From a checkpoint of a small mixture-of-experts model trained on Wikipedia.
Experts: 24 experts in each of 12 layers, 128 clamped SwiGLU neurons an expert, 2 picks a token, a softmax router.
Below are experts of layer 5 (counted from 0) of a mixture-of-experts language model. Rows are named router (the router's row for the expert), gate (a neuron's input weights, with its number), up (a neuron's input weights, with its number) and show model dimensions 0-127. Each number is 50 + 15 x the weight over its row's rms, rounded and kept within 0 to 99.
Before each expert's rows: "mostly gets" lists some tokens that are sent to it at least half of the time. This comes from a sample of Wikipedia text that the model never trained on.

# expert 11
mostly gets: " but", " Col", "con", " would", " all", " than"
router:82 41 44 71 61 37 32 59 50 38 31 39 75 53 49 77 36 60 49 57 53 47 36 74 93 26 43 48 48 47 71 70 50 78 37 46 64 55 74 39 77 40 31 22 32 48 60 65 39 35 59 68 25 42 54 50 29 32 68 54 45 70 36 51 57 67 27 41 30 48 61 65 49 34 37 53 34 69 61 45 46 26 47 55 57 64 56 25 68 50 60 74 41 71 46 43 49 35 58 27 61 42 49 54 46 34 38 32 48 56 69 51 60 36 57 67 17 48 43 37 74 52 20 64 69 39 39 56
gate0:58 33 75 87 59 64 32 60 50 61 58 61 59 34 50 55 60 39 54 59 42 13 59 55 40 80 24 24 69 53 46 20 37 50 42 38 35 46 26 47 40 36 46 46 56 74 35 36 69 71 33 31 55 56 54 52 68 42 43 39 40 42 47 70 27 57 60 47 54 45 69 36 66 43 58 40 43 55 76 38 47 59 23 23 41 26 12 65 63 68 52 63 59 86 59 47 62 63 52 59 42 80 52 59 40 36 28 49 49 58 41 53 53 33 56 54 77 43 42 42 52 55 27 24 63 28 48 45
up0:43 47 75 48 54 76 58 27 68 47 34 40 58 30 53 61 65 45 34 72 50 18 43 51 38 78 51 46 59 45 45 56 22 57 29 57 37 09 38 41 48 39 60 56 66 71 58 42 76 72 79 48 55 70 62 36 50 35 30 35 24 48 49 54 56 66 62 39 55 32 44 41 58 53 52 42 61 58 69 37 68 60 27 24 58 44 37 55 61 90 40 45 17 74 66 71 25 46 86 54 53 73 29 55 48 38 43 44 45 43 48 31 64 31 47 51 61 67 59 47 56 65 40 59 58 30 40 55
gate1:37 55 66 52 54 63 47 29 55 37 52 60 83 40 81 42 81 55 28 47 33 55 67 66 69 51 68 38 41 53 53 35 55 61 42 70 45 36 19 41 27 53 83 76 48 51 61 27 67 38 56 51 50 25 36 30 46 44 66 79 55 37 37 50 65 50 35 61 26 64 56 43 69 50 32 55 76 58 55 16 46 39 50 56 45 49 69 24 52 85 38 44 56 62 31 61 63 40 57 70 32 58 24 40 43 39 43 55 41 71 57 54 59 48 58 81 44 30 60 11 64 49 41 48 53 51 44 52
up1:28 57 52 62 23 63 57 33 51 56 67 51 64 31 72 33 52 57 45 42 52 54 43 49 39 28 46 30 62 15 62 72 65 48 42 37 32 58 45 73 52 42 60 58 52 27 61 50 60 49 46 42 45 27 49 38 45 68 52 61 33 52 31 61 50 16 63 56 48 44 57 71 58 45 46 55 59 63 62 40 56 54 31 69 36 54 73 70 62 64 40 62 32 53 57 61 56 56 72 62 43 63 39 30 35 64 57 62 38 83 64 82 52 40 24 77 37 25 53 18 75 51 47 18 60 96 43 31
gate2:39 49 44 44 60 41 69 76 43 53 62 52 31 71 30 55 63 22 41 30 56 70 50 51 67 40 37 66 62 25 38 36 76 25 76 72 30 39 58 84 60 86 53 54 70 51 37 53 23 22 49 61 67 34 59 50 61 47 56 39 40 55 47 41 44 57 05 44 49 52 46 48 36 49 62 11 72 34 58 51 56 48 57 49 33 37 66 44 58 37 31 18 48 23 42 43 50 17 64 61 52 57 49 42 58 64 58 68 56 61 45 30 20 34 50 48 56 55 41 52 46 63 44 30 54 41 63 61
up2:51 77 62 53 26 43 37 49 34 62 90 56 41 64 17 41 51 08 54 67 42 54 58 57 58 41 26 75 71 43 14 28 52 22 63 55 52 61 60 54 31 64 62 42 29 57 34 50 25 62 30 67 32 36 57 35 54 56 39 42 36 53 51 64 40 46 50 34 37 70 52 75 33 48 65 57 73 27 66 61 65 56 64 53 27 40 57 38 36 60 27 60 61 31 36 54 39 56 67 61 51 55 45 58 52 51 29 61 19 35 36 30 48 48 32 52 54 37 39 48 41 58 47 42 70 13 38 55

# expert 1
mostly gets: "ed", "red", "ally", " later", " public", "ly"
router:73 52 44 67 16 54 71 45 53 35 91 51 43 15 53 58 41 37 68 37 28 42 34 54 52 66 44 45 17 66 20 84 63 38 38 59 45 40 52 55 22 44 63 51 61 74 52 57 64 33 64 37 44 43 43 26 38 33 56 50 51 67 54 62 37 63 68 42 71 17 70 61 33 45 41 58 48 70 25 41 70 66 59 40 68 57 43 48 42 54 38 38 32 77 42 42 53 18 33 52 66 41 58 50 55 42 51 36 45 50 24 62 40 21 39 42 27 37 50 38 40 49 48 36 57 67 62 63
gate0:46 34 78 34 41 54 59 55 62 73 67 42 60 48 46 53 56 44 30 45 54 54 42 47 70 71 42 08 34 45 66 47 43 36 30 50 19 40 66 62 35 30 52 36 78 36 70 79 43 76 69 63 54 34 38 31 70 42 61 45 26 55 29 62 48 54 53 71 48 34 38 65 50 60 67 45 34 37 35 47 39 46 55 56 63 36 62 41 69 41 18 43 59 43 23 55 40 33 54 47 57 67 38 45 27 70 54 52 89 62 54 23 24 29 45 29 27 61 52 31 31 50 64 27 53 60 49 46
up0:57 59 27 32 57 61 63 49 41 62 37 63 73 59 40 52 50 41 29 65 49 72 19 51 68 42 37 38 44 68 68 51 46 53 30 55 45 48 33 87 63 47 40 39 78 60 39 65 24 28 46 66 59 38 39 45 68 25 42 47 39 51 31 65 49 74 66 63 26 76 56 31 76 72 46 62 68 59 67 29 26 80 35 65 40 22 49 65 67 70 37 42 35 58 41 44 68 62 22 48 53 52 39 49 27 59 27 61 63 30 43 65 31 58 34 64 44 48 42 36 62 67 58 54 55 67 35 48
gate1:44 55 59 32 46 47 42 58 34 43 40 42 37 67 40 37 53 61 36 50 46 51 47 34 53 55 86 52 12 23 41 45 45 63 53 36 45 58 43 64 72 58 28 65 48 27 37 60 49 72 49 29 54 48 53 64 74 36 87 72 61 44 55 71 54 48 42 46 44 46 29 34 61 49 47 81 65 73 66 63 77 38 68 59 39 53 49 57 40 38 52 30 36 58 37 61 45 81 48 71 63 47 34 22 17 62 73 89 50 64 52 67 61 66 56 42 67 20 59 64 55 59 27 28 46 58 38 41
up1:48 65 55 39 57 46 38 66 67 39 39 65 67 43 64 62 33 76 19 55 61 63 59 38 42 86 62 52 36 54 50 86 27 71 59 50 60 42 53 47 58 54 55 44 54 26 66 60 37 55 50 47 54 33 47 41 63 56 74 42 66 81 42 51 52 45 63 51 29 59 26 44 65 44 30 60 56 89 59 77 76 46 70 62 51 65 68 38 55 49 56 38 40 64 41 46 36 36 46 44 37 38 61 59 64 35 36 51 54 66 65 28 49 50 89 49 51 00 35 51 21 55 30 58 55 32 44 68
gate2:70 51 59 54 57 62 42 57 44 50 45 52 39 33 53 40 45 38 46 57 19 75 46 55 74 75 40 42 43 73 42 60 46 32 25 39 39 54 44 53 61 64 49 36 52 57 55 38 60 17 40 38 39 28 10 43 53 70 50 45 67 49 46 68 18 53 76 15 69 51 80 35 36 31 50 36 52 40 68 53 62 62 27 19 64 70 28 25 49 52 65 43 81 57 41 35 39 37 38 61 48 63 51 54 54 42 46 12 75 73 74 72 44 50 47 56 35 61 35 46 48 47 68 50 44 25 45 54
up2:55 40 50 73 70 58 26 66 35 55 67 45 05 40 49 48 55 62 29 59 27 37 29 62 73 47 29 67 46 66 50 70 33 37 51 20 59 62 51 54 40 54 46 45 66 35 57 60 48 60 53 46 31 21 46 47 70 68 69 55 58 52 45 61 51 47 69 53 58 51 36 46 17 48 52 33 62 61 49 71 59 46 25 30 50 69 47 56 26 61 66 37 51 77 57 54 63 32 35 52 60 42 22 22 19 52 50 55 65 85 63 75 44 40 22 57 32 63 38 47 57 48 28 46 59 17 50 47

# expert 14
mostly gets: " was", " is", " O", " had", " are", "),"
router:62 37 53 31 30 65 63 44 18 38 54 44 45 70 55 62 40 27 60 88 31 51 35 47 41 50 56 35 40 60 57 68 37 66 48 58 52 67 72 55 69 26 42 58 54 70 40 30 49 73 60 41 71 58 23 74 74 70 74 31 61 56 46 62 50 49 25 47 37 74 52 48 53 24 46 46 48 32 53 60 60 50 08 38 53 25 40 50 19 57 34 50 47 58 64 33 70 24 36 56 52 34 55 65 45 44 59 55 41 43 55 56 43 59 31 24 77 60 60 49 21 47 67 42 43 67 56 78
gate0:58 47 80 61 44 62 32 52 56 33 55 49 69 58 33 63 58 69 71 50 28 27 68 51 84 63 51 35 46 45 49 37 35 54 59 53 29 46 62 44 45 64 50 76 65 24 27 32 47 77 33 27 63 51 39 52 50 51 34 55 51 84 66 56 56 66 65 40 45 54 39 45 69 72 26 48 50 49 49 29 25 44 56 08 76 65 53 62 65 37 11 38 57 39 52 52 54 41 40 49 47 35 69 41 31 62 64 39 53 36 52 50 10 53 63 66 60 39 61 27 65 59 43 56 41 23 35 44
up0:64 63 46 66 24 60 46 44 61 66 44 48 39 72 73 66 55 45 87 50 31 25 75 73 62 51 55 54 62 58 35 41 50 41 61 37 41 53 36 34 37 53 76 61 44 44 47 37 46 76 22 60 64 58 42 62 60 52 23 66 37 80 67 30 44 35 44 54 63 44 32 60 68 77 58 32 45 22 40 27 45 46 37 39 49 72 67 56 49 16 30 59 41 50 43 46 63 49 42 50 68 37 54 57 46 53 38 57 72 20 52 50 12 38 65 74 53 29 44 45 60 50 66 73 40 18 57 61
gate1:39 71 73 49 65 59 70 63 58 46 63 56 52 38 48 65 44 62 63 62 37 27 53 61 75 57 62 54 59 33 33 40 50 30 57 46 50 39 27 47 41 47 02 40 86 53 58 70 51 34 63 42 23 44 43 74 50 57 42 42 34 36 74 56 35 41 49 52 59 79 41 44 53 59 51 63 58 38 33 21 53 32 35 55 64 50 84 46 64 21 43 51 41 46 26 23 42 50 53 64 36 26 40 61 28 41 24 47 58 28 73 43 53 77 44 73 43 19 24 62 37 41 54 54 36 53 58 43
up1:46 45 54 52 48 65 48 80 81 73 64 62 29 61 49 63 39 63 80 47 57 25 52 68 51 56 49 68 50 53 50 19 40 27 53 51 50 29 49 69 29 60 21 50 66 71 67 57 58 20 43 47 33 31 34 75 48 69 67 50 53 25 84 52 48 48 44 54 62 70 70 70 52 40 77 53 56 47 46 34 76 42 48 54 40 51 63 51 52 32 62 34 39 62 67 26 71 56 84 46 56 28 44 41 27 55 55 54 60 27 82 48 44 40 52 78 51 56 48 55 34 28 39 54 63 55 74 50
gate2:51 28 21 44 37 76 54 34 51 64 25 58 74 55 66 42 59 52 46 44 54 59 62 84 75 52 61 47 48 46 57 72 46 57 53 48 61 52 20 34 33 48 59 41 63 83 51 60 46 84 30 47 55 51 35 58 59 56 59 49 70 56 42 37 39 36 46 77 49 33 41 83 59 50 62 36 62 65 44 21 86 30 37 26 56 65 44 53 51 33 40 60 18 46 60 42 46 43 44 49 51 21 19 60 55 49 50 78 68 62 34 38 65 65 45 49 44 58 30 77 66 59 64 52 68 22 53 56
up2:78 42 21 37 41 65 52 61 67 58 47 64 39 58 81 51 48 56 57 41 31 65 46 54 81 38 33 64 44 71 51 81 50 53 60 49 37 65 33 56 20 55 38 75 37 57 71 37 63 61 42 49 92 70 41 77 60 56 57 53 86 37 44 32 68 20 37 55 34 42 40 50 50 58 66 71 63 60 35 48 67 48 44 35 43 45 54 53 40 38 30 45 73 48 50 34 70 38 70 65 60 36 29 82 56 50 66 53 61 59 51 45 33 33 53 43 49 79 44 63 69 54 31 69 59 32 31 39